{
  "num_hidden_layers": 8,
  "hidden_size": 128,
  "n_experts": 32,
  "experts_per_token": 1,
  "d_expert": 224,
  "d_shared_expert": 0,
  "hidden_act": "swiglu",
  "moe_layers": [1, 2, 3, 4, 5, 6, 7],
  "router_score": "sigmoid",
  "normalize_top_k": false,
  "routed_scale": 1.0,
  "balance_loss": 0.0015,
  "balance_bias": true,
  "router_cosine_scale": 10.0,
  "init_std_router": 0.026,
  "lr_router": 0.000554,
  "vocab_size": 8192,
  "norm": "rmsnorm",
  "norm_eps": 1e-06,
  "tie_word_embeddings": "early",
  "optimizer": "soap_variant",
  "learning_rate": 0.00542,
  "batch_tokens": [32768, 65536],
  "max_seq_len": 256,
  "train_tokens": 458700000,
  "max_steps": 9660,
  "dataset": "wikipedia_en"
}
Below are experts of layer 2 (counted from 0) of a mixture-of-experts language model. Rows are named router (the router's row for the expert), gate (a neuron's input weights, with its number), up (a neuron's input weights, with its number) and show model dimensions 0-127. Each number is 50 + 10 x the weight over its row's rms, rounded and kept within 0 to 99.
After each expert's rows: "comes after" lists some tokens at least twice as common just before its tokens as in all text. This comes from a sample of Wikipedia text that the model never trained on. Tokens count by the router's weight.

# expert 25
router:59 58 47 50 45 60 37 50 45 67 23 50 45 53 37 52 48 61 57 38 42 48 42 50 53 51 53 64 40 60 57 55 50 57 44 43 65 44 52 49 43 51 40 50 49 48 50 71 47 37 46 57 48 55 40 37 51 52 47 43 43 56 48 48 45 43 42 48 39 62 48 44 37 46 70 48 42 51 35 44 59 61 57 48 53 49 18 53 56 48 60 55 27 61 53 46 62 45 56 45 38 38 81 61 31 51 51 50 46 54 65 47 61 26 47 47 66 51 39 42 44 58 42 45 63 48 85 48
gate2:48 51 53 55 50 40 43 52 52 52 28 44 47 62 49 63 51 46 49 43 52 48 45 51 38 51 42 40 61 61 60 49 49 53 44 33 54 60 34 53 54 71 39 48 51 57 31 66 54 51 65 51 52 33 68 56 36 40 52 55 71 45 44 45 42 57 54 41 66 50 49 59 49 63 48 50 38 49 44 45 65 57 60 69 63 46 49 53 59 40 49 42 38 69 60 45 58 71 35 46 45 66 54 55 57 60 30 49 66 46 55 48 48 30 43 48 26 37 51 49 59 35 41 40 75 34 50 57
up2:37 42 57 42 38 42 36 45 61 65 42 44 37 57 51 42 46 56 56 45 57 33 59 50 38 37 44 49 41 40 61 47 48 35 51 28 57 43 47 45 51 59 26 53 51 69 52 54 53 33 66 34 61 49 52 41 52 44 51 56 51 37 53 44 57 46 39 65 43 34 57 52 45 44 58 34 54 59 42 49 67 73 57 37 63 51 39 55 62 64 62 38 40 56 67 50 68 55 54 60 48 59 49 51 47 61 44 73 58 53 50 45 33 46 39 50 44 62 40 60 45 35 53 50 34 42 58 27
comes after: ".\n\n", "\n\n", " |\n\n", ")\n\n", "-", "=="

# expert 15
router:78 55 41 46 35 68 37 46 64 63 35 39 42 56 38 44 46 57 55 41 43 42 43 41 52 57 53 77 41 41 56 64 45 50 44 52 66 53 47 48 47 60 48 33 51 46 56 61 47 38 54 44 56 62 52 45 65 53 50 44 66 61 48 51 57 48 52 48 36 42 58 63 39 34 56 51 53 50 64 37 53 40 50 38 50 61 47 55 66 42 53 51 48 45 41 53 76 42 56 51 35 44 67 66 46 56 65 51 48 56 58 52 62 42 45 57 65 68 48 36 57 55 55 40 48 57 82 65
gate2:59 76 57 43 43 33 45 41 40 58 56 56 48 49 56 63 32 50 27 55 67 57 57 40 51 54 57 58 55 55 58 50 51 45 56 52 56 60 68 49 52 72 44 47 40 66 51 50 45 53 46 50 59 73 54 57 46 65 40 40 46 49 35 36 58 50 54 54 52 34 38 38 38 55 52 53 48 60 43 40 47 54 39 49 47 52 55 30 57 25 50 38 55 49 52 50 42 40 70 48 32 48 37 65 46 53 62 64 33 62 36 46 45 54 47 51 35 63 44 53 56 56 60 49 45 33 62 72
up2:47 70 62 51 46 50 38 52 57 42 47 50 53 46 46 57 46 46 38 48 51 67 47 43 58 53 62 54 50 57 45 48 42 55 51 71 57 61 64 37 58 76 56 55 42 46 57 50 50 63 50 36 51 58 53 55 46 55 54 45 69 63 52 46 63 52 80 56 48 41 59 52 25 61 51 61 45 48 37 26 44 69 33 43 37 37 54 37 56 49 43 42 45 58 44 69 37 29 48 47 26 49 54 32 53 60 61 48 43 67 37 60 47 39 58 52 49 37 46 55 57 55 46 37 54 40 47 58
comes after: " |\n", " ", "\n", "%", "0", "|---|---|---|---|---|\n"

# expert 12
router:58 47 58 54 41 56 37 57 53 61 28 59 35 42 34 49 52 38 47 57 37 53 46 64 64 74 65 64 34 37 62 65 45 49 47 44 59 59 58 54 59 40 43 53 47 61 45 64 51 41 56 63 57 57 62 34 39 59 49 59 51 57 51 48 49 57 43 52 47 51 41 67 51 52 33 40 44 63 52 41 47 55 60 29 60 51 29 34 62 33 65 46 30 44 51 44 48 45 50 39 44 38 59 52 37 37 58 34 54 43 45 46 50 31 46 36 57 53 51 39 74 54 53 53 39 40 43 45
gate2:47 47 60 48 39 52 54 48 55 58 24 47 61 57 53 41 61 34 44 30 45 54 49 27 51 57 73 48 32 46 60 42 52 69 61 45 55 55 50 21 54 38 53 61 65 45 68 68 33 36 38 53 67 66 60 58 59 51 47 51 57 42 37 52 49 58 45 43 64 43 60 49 39 50 46 52 44 71 65 57 44 55 49 47 66 65 48 49 54 35 46 69 44 48 62 55 49 63 49 44 47 41 52 49 44 67 55 44 28 53 51 65 47 51 47 40 57 45 48 44 55 41 47 45 50 57 38 52
up2:43 54 45 50 35 40 42 38 51 52 38 47 52 47 43 57 42 54 25 43 57 51 51 39 36 63 56 34 52 59 36 56 70 35 60 31 56 38 33 42 63 57 55 44 63 47 40 52 30 75 42 60 43 54 50 65 59 62 49 47 42 49 48 54 49 52 42 41 62 44 64 52 56 44 59 42 38 49 45 55 62 47 71 48 61 56 66 57 46 34 50 52 45 46 43 35 46 55 41 51 42 22 57 69 64 34 58 45 51 44 35 49 59 45 57 45 57 40 66 50 44 29 47 58 44 48 46 58
comes after: " |", "-", ":", ",", ".", " the"

# expert 6
router:78 74 51 53 45 59 33 52 57 42 34 50 47 40 43 62 41 59 53 42 46 54 47 64 64 62 65 70 48 57 59 72 52 52 52 50 60 63 54 49 36 48 32 52 51 62 53 46 46 31 45 57 54 58 46 36 51 55 41 40 62 56 33 64 56 45 38 49 28 45 40 54 44 45 60 62 45 51 53 32 50 58 56 57 60 55 40 30 62 47 66 52 38 45 57 41 56 53 62 56 32 49 66 58 37 51 55 35 40 53 54 47 64 29 51 55 60 63 46 46 56 68 50 46 54 45 47 49
gate4:61 58 62 49 49 58 51 44 61 31 49 52 46 42 68 57 49 54 51 46 73 51 47 30 60 75 54 49 56 51 51 55 61 53 57 51 49 52 57 51 55 47 60 43 60 67 48 50 53 45 53 60 46 52 48 53 48 62 54 22 50 58 44 46 50 55 36 43 53 67 37 51 46 28 67 41 31 50 50 25 58 69 54 41 39 45 53 50 43 30 64 34 36 42 48 45 61 34 60 61 52 59 63 50 37 54 47 35 59 51 47 35 68 52 51 45 41 33 48 61 40 53 39 56 50 40 33 41
up4:42 30 37 47 52 42 38 49 59 65 45 47 50 48 58 62 54 54 45 46 37 47 50 52 38 43 39 43 38 36 48 40 33 60 46 48 63 51 54 54 21 53 61 37 36 42 52 31 60 50 56 31 52 35 35 51 52 56 52 58 56 55 54 62 56 31 60 68 35 44 48 48 39 66 40 54 60 50 59 64 41 52 36 71 52 47 50 50 69 48 39 58 66 46 42 53 43 58 43 59 58 44 48 77 58 43 61 63 47 49 57 40 51 42 55 70 43 43 44 50 55 41 56 57 52 63 65 37
comes after: " of", " in", ".", " to", " at", " for"

# expert 30
router:46 56 40 54 46 53 44 51 52 69 54 51 51 43 48 49 38 53 40 45 53 62 56 42 48 46 66 58 53 53 60 67 60 50 50 39 78 53 53 37 34 50 41 47 47 68 48 50 56 31 51 47 41 71 66 35 61 60 40 51 51 51 58 51 57 58 63 52 30 62 49 60 33 46 56 56 52 67 36 40 61 52 69 53 41 44 48 51 65 47 52 25 42 41 51 52 74 40 62 50 22 40 58 67 45 45 66 43 35 50 57 54 67 40 42 54 56 51 41 39 62 45 43 40 45 51 49 50
gate5:58 64 50 40 57 44 72 68 46 60 57 48 73 53 47 34 57 51 46 67 53 56 62 62 52 47 72 34 58 61 56 53 54 35 56 60 47 35 40 41 61 43 50 57 44 32 48 39 66 42 68 69 39 44 37 57 44 46 39 70 51 36 35 52 45 45 48 39 56 47 60 45 36 48 49 62 55 51 39 37 58 58 40 58 38 63 56 61 48 51 60 37 36 54 42 44 44 53 52 49 51 49 58 57 44 51 59 40 67 38 48 36 48 42 44 37 53 63 28 45 54 34 58 51 52 54 48 65
up5:54 60 52 38 58 45 57 45 46 57 50 39 49 64 45 49 52 52 54 52 57 70 47 57 51 56 48 52 37 40 63 40 33 49 53 39 35 36 61 34 56 54 68 68 43 26 35 41 53 59 52 46 55 50 37 50 59 62 40 68 56 43 48 51 46 46 36 41 55 61 41 52 30 40 44 49 55 52 41 57 52 36 59 43 22 53 26 55 58 60 65 41 36 48 58 46 47 33 44 55 48 62 58 55 61 53 56 41 55 31 52 38 38 48 47 38 32 45 54 59 45 31 57 32 60 33 55 55
comes after: " |", ";", "|", ":", " /", "born"

# expert 14
router:59 61 56 52 48 69 40 55 50 61 27 38 34 41 46 66 49 45 53 48 45 60 38 48 58 59 41 59 41 47 46 52 51 55 62 68 69 44 59 42 54 54 41 48 48 57 66 30 56 47 64 45 48 52 56 39 53 42 43 39 56 58 49 67 43 46 52 36 25 48 49 47 30 37 43 54 48 47 53 42 53 50 59 35 49 49 43 71 50 33 56 45 33 44 51 40 50 47 67 50 50 50 73 53 36 52 70 45 50 58 58 40 75 40 37 44 47 61 50 45 60 49 60 42 59 40 70 56
gate2:49 49 45 58 45 75 41 67 34 49 57 30 46 43 51 55 56 45 48 40 50 46 49 54 60 48 61 60 45 38 44 45 49 51 48 45 52 66 45 41 60 55 45 54 50 47 67 58 52 72 36 46 66 42 37 42 56 41 47 56 58 48 58 56 44 61 45 42 38 54 59 51 40 30 44 42 54 44 53 39 48 55 28 38 79 62 60 52 52 39 59 59 52 41 48 63 27 38 43 39 40 54 21 56 39 61 51 39 40 56 52 41 46 55 46 54 57 65 45 59 70 38 51 67 53 56 54 66
up2:32 57 45 59 46 49 31 37 31 44 54 54 38 54 40 60 45 59 56 53 63 49 42 38 51 48 55 45 47 42 58 37 48 51 47 32 50 33 37 45 43 57 41 42 67 38 44 38 50 55 46 44 30 57 67 53 42 46 44 38 53 32 41 57 60 74 52 44 33 69 44 57 51 41 69 68 68 47 49 38 39 47 51 70 46 52 42 68 55 49 45 46 49 48 45 48 57 54 42 46 58 64 44 76 43 53 48 48 45 41 29 65 59 50 33 40 41 52 44 50 56 47 63 67 43 48 51 46
comes after: " was", " he", " were", " to", " also", " and"

# expert 7
router:59 55 43 48 54 54 50 48 65 66 49 58 43 33 46 66 44 53 66 51 34 34 53 58 49 44 63 58 46 50 49 63 50 40 51 45 59 52 56 54 45 61 29 49 50 43 56 65 49 52 41 53 49 66 65 44 58 45 40 36 50 67 60 55 45 34 56 31 18 54 55 40 36 48 56 60 57 53 54 49 54 43 51 44 40 58 53 54 64 32 67 54 46 57 53 46 59 40 59 19 38 53 63 53 46 54 71 51 55 47 64 70 53 41 32 53 57 52 35 34 68 46 44 47 51 51 59 49
gate4:50 40 36 45 41 51 43 51 52 68 42 61 49 52 52 50 53 60 58 45 44 69 50 51 62 54 61 37 32 53 55 55 45 46 54 50 59 48 47 54 48 61 66 50 47 41 65 49 47 52 34 48 32 61 44 46 63 50 40 41 62 60 48 51 37 53 49 36 69 29 55 61 43 54 45 40 51 50 56 44 46 49 51 40 61 39 47 58 43 67 72 47 51 53 41 47 41 50 52 27 35 42 54 58 31 62 62 61 15 54 70 41 50 56 38 51 41 68 58 53 51 44 50 54 46 41 65 76
up4:48 44 51 46 60 48 56 34 67 35 40 26 62 51 49 56 40 33 73 57 54 43 45 42 46 36 56 47 51 42 43 40 54 70 54 58 48 42 41 63 50 54 40 45 47 53 50 30 53 42 55 48 57 51 70 48 59 45 58 54 39 48 50 42 61 56 48 35 52 65 51 54 73 52 42 53 59 40 37 58 46 34 49 60 47 46 59 36 54 56 41 45 47 32 59 40 76 63 57 57 65 57 56 47 66 65 41 34 65 47 31 50 41 56 70 50 60 53 44 43 60 48 42 58 60 63 47 67
comes after: " A", " O", "A", " E", " N", " H"

# expert 2
router:61 42 45 45 62 65 26 54 69 50 38 40 32 42 42 46 42 72 64 43 32 27 45 44 61 52 50 58 40 63 46 58 55 50 43 37 68 43 54 44 53 64 42 47 53 56 57 49 41 50 50 45 47 55 42 50 37 53 40 51 54 58 56 47 48 44 40 38 47 47 66 59 47 34 58 53 50 61 60 41 53 34 81 63 47 48 45 54 60 42 54 44 27 45 43 59 74 58 62 39 57 46 60 51 36 45 58 26 46 45 56 62 65 41 53 55 56 53 52 41 60 47 59 44 45 43 49 46
gate2:50 30 12 35 34 50 47 49 51 52 37 41 43 47 38 58 52 52 51 35 49 51 55 64 57 44 53 33 50 31 47 58 46 41 43 44 65 50 56 53 60 62 48 47 51 64 43 55 51 44 44 54 44 43 51 62 36 62 62 53 56 73 43 51 52 48 50 56 51 54 62 38 54 23 59 46 61 46 61 50 52 49 39 53 38 66 39 40 56 61 60 42 53 45 22 39 55 61 48 61 50 45 32 48 44 59 48 56 67 44 44 48 55 58 44 59 26 42 54 31 55 46 44 59 53 45 41 62
up2:56 26 37 48 43 53 33 60 60 44 42 63 57 56 41 33 37 65 37 43 52 23 52 49 60 57 56 52 50 42 50 56 38 46 47 47 45 45 47 47 64 65 44 69 44 40 41 45 41 63 57 60 51 65 45 40 55 71 59 51 40 64 31 39 51 45 56 49 55 59 58 55 50 71 60 42 74 46 62 48 47 40 57 47 28 50 52 49 42 57 59 44 45 50 36 39 51 45 51 45 63 39 44 51 38 47 59 60 60 45 60 65 51 47 47 42 40 64 66 51 54 27 60 57 56 34 46 39
comes after: "0", ")", "1", " ", "2", "3"

# expert 21
router:59 64 46 45 49 59 33 46 45 57 53 50 45 46 38 65 44 46 48 35 55 42 46 50 51 70 75 74 41 40 58 43 48 60 38 42 55 62 60 60 48 35 38 37 49 55 42 58 44 50 46 61 51 56 49 50 47 59 42 34 39 59 45 62 54 40 39 35 36 47 53 44 42 32 53 33 37 57 60 39 63 61 66 45 40 50 37 41 52 32 53 54 49 47 52 52 55 51 57 54 45 43 62 68 35 53 61 36 42 52 45 50 47 33 55 36 49 53 50 33 70 54 42 56 48 56 83 45
gate7:52 51 55 50 49 51 51 53 57 72 67 58 56 46 39 30 65 56 41 57 42 42 71 45 45 54 64 50 52 53 48 48 36 44 52 57 68 49 21 63 59 54 32 69 46 61 56 59 39 55 54 50 55 44 58 52 47 62 53 45 39 54 65 49 44 55 48 29 46 42 82 81 51 45 46 58 55 29 37 57 61 51 62 50 63 60 49 42 48 62 39 61 43 47 44 48 62 50 44 54 60 54 50 54 45 48 55 52 67 50 66 55 66 51 47 50 50 51 62 54 53 61 61 61 33 51 43 44
up7:51 37 65 27 40 42 58 57 75 46 64 39 48 43 41 48 55 67 50 60 41 35 45 41 49 62 60 52 59 49 47 61 43 49 63 31 38 58 47 56 53 54 40 57 41 60 54 43 27 52 46 46 49 48 44 45 41 62 50 56 65 52 57 41 37 50 57 51 46 34 56 53 44 55 37 52 65 40 62 45 43 42 66 41 56 48 71 53 44 69 67 54 51 38 62 53 56 65 35 48 47 60 47 40 44 59 49 54 77 53 58 67 53 59 50 56 51 66 74 57 46 35 40 54 47 47 40 38
comes after: " (", " \"", ".\n\n", "==", "\n\n", "==="

# expert 0
router:48 56 47 44 48 50 45 54 58 52 42 43 44 47 46 59 55 59 63 42 45 42 40 55 60 68 64 68 56 50 53 61 53 49 52 47 62 66 55 39 63 42 41 55 62 60 44 62 49 37 47 41 35 52 51 52 47 50 58 37 51 79 61 47 47 54 46 42 46 55 42 49 23 47 56 42 44 52 49 37 57 58 61 36 47 56 60 51 54 40 46 44 29 37 38 51 66 43 59 43 43 43 61 57 28 54 92 31 59 58 44 48 44 41 57 42 63 59 45 49 74 51 43 45 49 58 59 54
gate1:64 30 47 71 51 51 52 49 52 50 60 39 39 59 56 52 50 56 44 54 50 61 51 58 60 36 39 54 61 48 55 57 35 55 44 47 41 37 45 46 51 54 50 65 35 44 66 43 49 52 34 63 43 68 39 42 52 70 44 53 49 56 52 45 75 29 39 45 50 25 60 39 79 61 49 45 64 46 48 55 37 45 52 47 38 62 65 64 55 39 41 45 49 55 41 51 47 52 49 58 74 67 64 54 46 41 46 58 43 63 47 48 56 52 41 53 64 41 52 42 61 32 56 41 54 56 55 65
up1:47 76 30 47 59 54 54 54 50 59 67 56 45 55 54 53 50 54 43 57 64 58 33 57 47 50 37 48 27 51 40 46 47 72 56 74 43 59 43 52 53 52 44 45 56 43 48 45 36 72 52 49 75 61 52 52 58 55 38 52 60 48 52 44 33 43 30 62 44 43 42 58 40 35 63 48 43 36 52 48 42 48 41 47 50 27 60 53 34 58 50 56 66 70 57 53 48 45 61 67 51 38 59 50 75 63 57 51 43 57 50 51 43 39 57 49 53 54 57 48 48 49 64 59 62 37 56 48
comes after: " |", " the", ":", "-", " of", "|"

# expert 27
router:74 39 34 34 32 70 43 48 46 68 38 50 48 53 31 51 46 60 58 32 42 50 53 47 50 55 56 65 35 59 60 49 42 47 42 47 55 52 43 39 56 56 42 30 51 59 51 57 52 27 43 48 50 55 49 41 57 63 52 37 50 56 49 67 61 50 35 50 45 53 50 45 38 29 47 48 62 43 42 42 50 31 54 47 39 58 24 59 44 39 51 46 42 50 47 48 75 52 51 39 40 45 73 66 58 54 46 47 37 50 55 44 59 50 34 48 48 69 52 42 71 55 49 52 50 53 61 47
gate2:53 48 41 74 55 46 59 49 54 47 34 56 66 49 58 50 59 61 48 53 46 57 30 51 58 58 34 50 42 38 41 52 46 57 67 48 61 47 53 46 42 63 47 39 56 66 32 36 68 37 51 26 53 45 70 46 58 35 48 35 54 46 38 61 49 62 57 53 55 54 82 65 55 48 65 52 47 56 50 50 56 55 52 37 47 38 53 45 42 45 67 50 47 45 67 40 36 44 62 51 54 49 46 59 62 62 38 54 43 44 56 50 57 50 62 65 53 36 50 58 51 65 67 55 34 36 40 41
up2:53 25 48 37 57 42 42 33 58 53 55 61 52 40 60 53 38 55 69 58 48 33 50 40 48 36 47 48 43 59 38 40 50 52 44 41 57 47 54 36 56 57 70 49 47 51 49 38 45 61 61 48 43 69 64 59 21 54 37 68 33 52 52 43 61 37 36 53 48 63 44 45 61 49 50 39 45 67 40 50 57 39 46 71 40 68 45 57 64 47 52 48 56 46 58 46 60 54 45 58 47 52 61 55 53 34 47 31 58 48 43 58 47 65 46 37 58 57 55 33 46 39 40 43 53 62 55 71
comes after: "\n", ")\n", ".\n", "\"", ";\n", " /"

# expert 16
router:64 65 50 41 49 44 30 39 54 61 25 55 51 45 35 46 55 41 63 32 53 56 47 53 49 57 57 77 49 57 63 61 52 54 57 48 60 52 42 46 65 49 40 32 58 41 54 51 59 38 62 47 49 53 41 48 57 52 61 43 37 62 43 69 58 34 42 37 43 51 41 49 38 51 47 50 46 63 56 39 50 45 58 57 43 51 39 36 59 38 65 37 35 60 58 47 61 68 48 35 39 51 53 63 46 53 52 54 42 58 38 48 67 37 40 53 58 42 29 25 55 49 46 61 61 49 69 50
gate6:38 48 54 49 60 53 44 47 52 43 56 59 44 54 48 48 40 48 71 48 54 45 51 56 46 50 56 68 67 49 42 55 40 62 71 71 62 62 63 46 61 39 44 41 47 69 63 57 48 54 68 40 50 47 78 64 55 44 58 54 50 48 54 45 46 41 37 62 47 40 44 72 59 46 57 46 42 45 47 44 67 38 42 48 54 51 56 50 61 55 39 29 69 43 56 34 56 71 43 41 36 59 46 48 46 54 52 49 57 39 55 53 50 50 61 64 59 37 46 41 77 46 71 51 64 51 62 57
up6:58 50 32 59 49 47 48 57 51 57 49 57 30 40 52 50 59 70 33 51 39 40 53 45 48 40 48 36 52 61 46 55 51 63 50 40 43 46 47 34 61 60 46 51 41 26 64 38 50 38 30 58 48 67 53 40 55 45 56 20 55 56 45 52 52 45 49 39 66 53 54 35 37 48 38 54 26 55 59 56 50 40 48 51 46 44 46 37 39 42 55 47 47 32 53 67 51 47 50 58 59 51 51 41 62 33 69 54 42 46 30 37 52 53 44 35 53 71 60 67 45 53 45 59 46 57 35 55
comes after: " ", " Born", " Country", " Coordinates", " Website", " by"

# expert 5
router:56 50 46 64 34 57 39 56 71 53 46 39 38 42 45 31 49 59 58 40 36 30 42 64 55 63 56 65 54 46 60 48 72 47 63 40 59 49 57 41 61 49 34 49 55 68 35 48 40 50 50 36 42 60 47 46 53 49 64 41 64 61 45 46 49 35 48 38 28 45 54 52 34 40 71 53 52 54 59 43 51 43 49 44 59 44 40 49 58 45 56 49 31 54 59 55 64 54 41 30 47 39 65 55 43 64 69 43 61 60 50 66 57 39 37 61 47 62 50 45 67 50 51 54 56 35 51 49
gate5:60 55 48 46 40 56 59 47 51 42 38 59 56 52 51 59 53 47 47 60 54 53 46 51 60 60 67 55 41 45 53 65 39 52 44 51 31 36 51 53 36 62 40 60 55 33 39 46 58 64 63 72 49 50 53 43 55 58 55 54 43 54 31 48 53 75 62 56 34 30 49 53 34 47 49 41 52 52 48 43 49 57 36 28 45 44 42 65 27 35 40 58 58 51 59 52 43 47 49 35 28 48 50 65 63 49 35 42 46 44 53 51 42 65 36 56 63 52 26 61 52 40 47 63 43 49 44 30
up5:58 51 40 47 57 44 50 48 72 58 63 45 56 44 63 38 40 48 51 27 43 41 35 53 56 55 32 53 41 54 60 46 47 33 55 38 42 48 40 70 19 32 34 47 52 35 47 61 51 48 56 45 54 45 58 55 40 59 34 29 38 41 62 52 47 43 49 56 56 47 59 43 34 49 47 54 53 58 39 53 41 49 50 52 38 38 41 52 40 44 58 47 46 50 61 52 43 33 47 44 52 31 57 46 70 36 19 63 47 48 41 34 55 46 52 37 55 62 55 44 61 46 53 61 35 51 42 54
comes after: " L", " W", " B", " R", " M", " F"

# expert 28
router:52 55 49 58 60 56 36 60 61 55 34 55 43 56 39 43 27 57 49 47 40 45 38 64 53 52 60 49 52 58 57 63 42 52 51 66 70 54 53 47 62 59 47 50 50 72 52 68 46 36 46 47 44 58 54 51 55 52 53 45 56 65 56 43 52 56 44 35 34 54 63 66 31 44 36 53 65 69 58 46 56 49 50 39 46 43 55 50 57 42 55 37 35 56 45 59 74 63 57 44 50 58 65 44 35 47 57 48 56 71 58 55 52 30 56 57 54 44 41 33 69 46 37 46 44 59 71 68
gate6:58 34 48 64 41 54 38 51 64 40 47 44 32 33 53 47 41 66 48 46 35 46 43 41 57 46 48 30 44 44 42 44 39 50 44 40 53 56 42 51 62 67 49 42 42 69 41 48 57 45 51 47 44 46 41 41 65 35 56 53 42 48 49 49 46 62 49 49 62 52 66 43 40 41 54 46 57 27 34 46 62 41 56 44 50 68 47 64 46 40 48 28 64 41 45 46 45 53 38 91 36 60 43 48 39 54 41 50 51 48 33 56 55 51 42 49 56 46 47 41 46 48 40 67 62 31 43 43
up6:52 33 36 57 52 54 40 59 55 57 45 39 35 48 54 44 34 65 40 43 42 62 58 46 67 37 41 34 46 59 34 42 38 43 34 40 58 53 38 60 59 75 44 42 43 70 36 54 51 43 63 45 44 45 45 37 70 30 59 65 50 50 54 42 49 60 44 52 63 40 63 47 35 49 42 43 51 35 45 48 54 41 47 41 55 60 50 61 44 39 48 37 61 42 56 52 37 53 45 85 49 50 46 47 32 55 52 43 48 57 39 60 56 40 37 42 53 36 53 48 40 55 43 57 45 34 48 42
comes after: " ", "20", "–", ".", ",", "′"

# expert 4
router:71 45 43 53 47 41 41 60 40 54 42 54 48 54 43 57 39 56 59 39 50 37 37 50 58 49 62 53 68 44 35 46 64 42 56 57 54 49 69 43 60 53 40 39 47 67 38 52 48 51 48 52 45 60 62 42 65 66 43 32 41 55 50 67 62 47 47 33 37 39 43 52 22 47 56 59 60 50 67 32 51 42 60 46 28 31 47 61 58 48 49 48 46 61 53 63 57 47 66 53 37 43 72 46 34 49 49 48 52 29 45 57 49 31 35 59 57 53 42 46 55 50 56 54 45 58 43 69
gate4:53 46 52 48 71 72 35 60 48 45 40 56 41 62 40 42 43 65 28 35 48 48 41 52 54 70 50 50 63 57 48 47 49 73 43 52 62 62 60 44 66 44 45 35 63 45 56 60 53 48 43 43 51 39 43 57 55 44 52 53 44 66 51 46 50 46 54 38 60 47 57 55 24 68 35 41 59 33 53 54 57 56 25 38 47 52 40 36 40 60 34 43 44 61 47 53 40 39 57 46 38 53 45 44 48 30 61 50 35 42 56 48 49 57 66 49 55 54 45 35 41 43 57 50 37 67 44 58
up4:54 43 61 59 44 62 45 45 48 61 62 27 61 61 59 46 47 49 46 57 53 56 48 34 52 57 64 53 70 51 46 36 64 41 56 47 48 64 67 37 63 53 48 48 57 51 61 70 54 42 52 48 56 32 39 43 59 60 40 59 35 60 55 46 44 69 67 56 34 56 52 55 34 75 38 43 33 36 47 50 66 48 40 32 50 28 33 50 54 51 51 49 46 47 48 59 45 40 58 65 36 61 45 53 63 36 56 49 37 49 58 64 53 45 62 47 52 46 48 54 55 37 51 30 37 50 47 58
comes after: " the", " a", " The", " his", "'s", " and"

# expert 18
router:64 62 46 46 49 58 26 68 55 58 32 37 47 33 51 52 34 62 53 52 39 39 51 61 58 65 59 65 43 50 55 66 60 53 46 61 56 56 56 41 38 44 42 47 49 66 42 36 50 29 49 49 46 58 47 45 47 54 48 39 60 52 47 60 61 46 45 53 36 43 44 44 38 45 65 61 38 62 50 30 62 43 66 52 36 45 39 39 61 36 64 39 49 48 51 49 63 51 63 49 44 54 60 50 39 63 62 57 49 61 46 56 66 33 43 69 72 49 48 40 51 59 59 53 68 49 61 62
gate4:38 53 56 62 66 46 68 59 48 40 47 52 42 38 54 56 52 54 48 44 57 63 46 61 27 81 48 41 45 62 39 58 45 60 27 45 54 59 38 57 70 44 53 50 51 51 49 42 60 41 39 52 43 48 40 47 43 57 63 44 58 51 24 52 35 42 42 54 42 55 40 52 43 57 56 38 58 53 42 45 66 72 54 62 48 59 61 38 49 61 55 45 49 48 38 46 52 63 56 34 46 63 28 66 54 40 57 44 51 56 70 42 55 49 51 54 39 58 44 40 56 66 52 56 55 37 28 52
up4:38 64 58 52 62 70 67 49 60 54 52 68 59 53 44 57 44 41 54 43 55 63 49 64 45 60 57 55 36 69 40 63 47 56 19 49 51 50 40 47 60 47 59 59 55 58 53 43 49 43 54 41 52 32 36 54 47 54 47 43 58 53 33 44 36 45 48 40 61 52 33 57 66 66 49 54 44 51 52 44 57 48 46 56 53 51 66 46 34 46 57 26 30 58 47 50 53 55 43 40 51 45 40 48 80 56 62 45 46 64 48 43 48 50 59 50 56 60 32 25 56 61 66 52 53 37 45 55
comes after: " with", " is", " as", " of", " in", " for"

# expert 13
router:49 55 48 48 44 71 41 52 70 64 26 39 46 37 38 46 53 45 61 32 41 38 43 46 50 54 62 50 40 45 64 48 57 57 49 47 56 53 66 39 63 39 30 63 50 60 46 67 40 42 41 62 44 45 46 54 53 54 46 25 65 67 48 50 39 38 48 54 36 54 59 50 31 52 44 39 55 63 67 32 58 57 72 39 59 43 46 48 61 42 53 54 22 45 41 40 54 57 60 48 37 51 57 61 41 58 63 47 56 55 49 52 49 38 49 46 57 57 40 51 70 57 41 53 56 45 53 51
gate1:34 35 36 40 38 35 42 37 49 39 53 59 40 50 57 63 52 50 70 49 35 39 36 45 63 51 55 40 37 64 35 51 46 62 53 66 41 64 52 48 63 42 56 29 48 64 44 61 64 52 42 52 31 53 29 47 44 47 45 43 72 53 65 52 45 49 66 33 56 43 51 52 36 43 54 41 53 35 49 63 47 49 58 61 56 53 57 54 50 48 62 45 48 46 71 49 44 55 28 44 40 44 45 45 58 43 50 32 41 43 47 65 38 49 56 46 49 60 44 40 71 47 33 40 52 44 57 46
up1:38 52 53 51 56 48 32 39 74 48 50 44 58 49 45 52 63 59 41 63 57 52 34 52 45 59 51 50 51 29 56 32 53 62 49 48 64 61 61 45 70 33 58 44 46 51 45 51 51 39 47 43 44 63 46 57 63 42 56 49 54 50 52 40 40 80 55 45 41 27 39 49 48 32 57 30 53 38 51 57 39 60 42 57 65 40 59 55 60 67 42 45 49 47 60 41 43 54 43 66 37 45 43 38 40 42 42 43 35 65 59 51 51 51 49 61 50 72 55 42 54 60 30 37 55 63 45 48
comes after: " |", "-", ",", ":", ".", " by"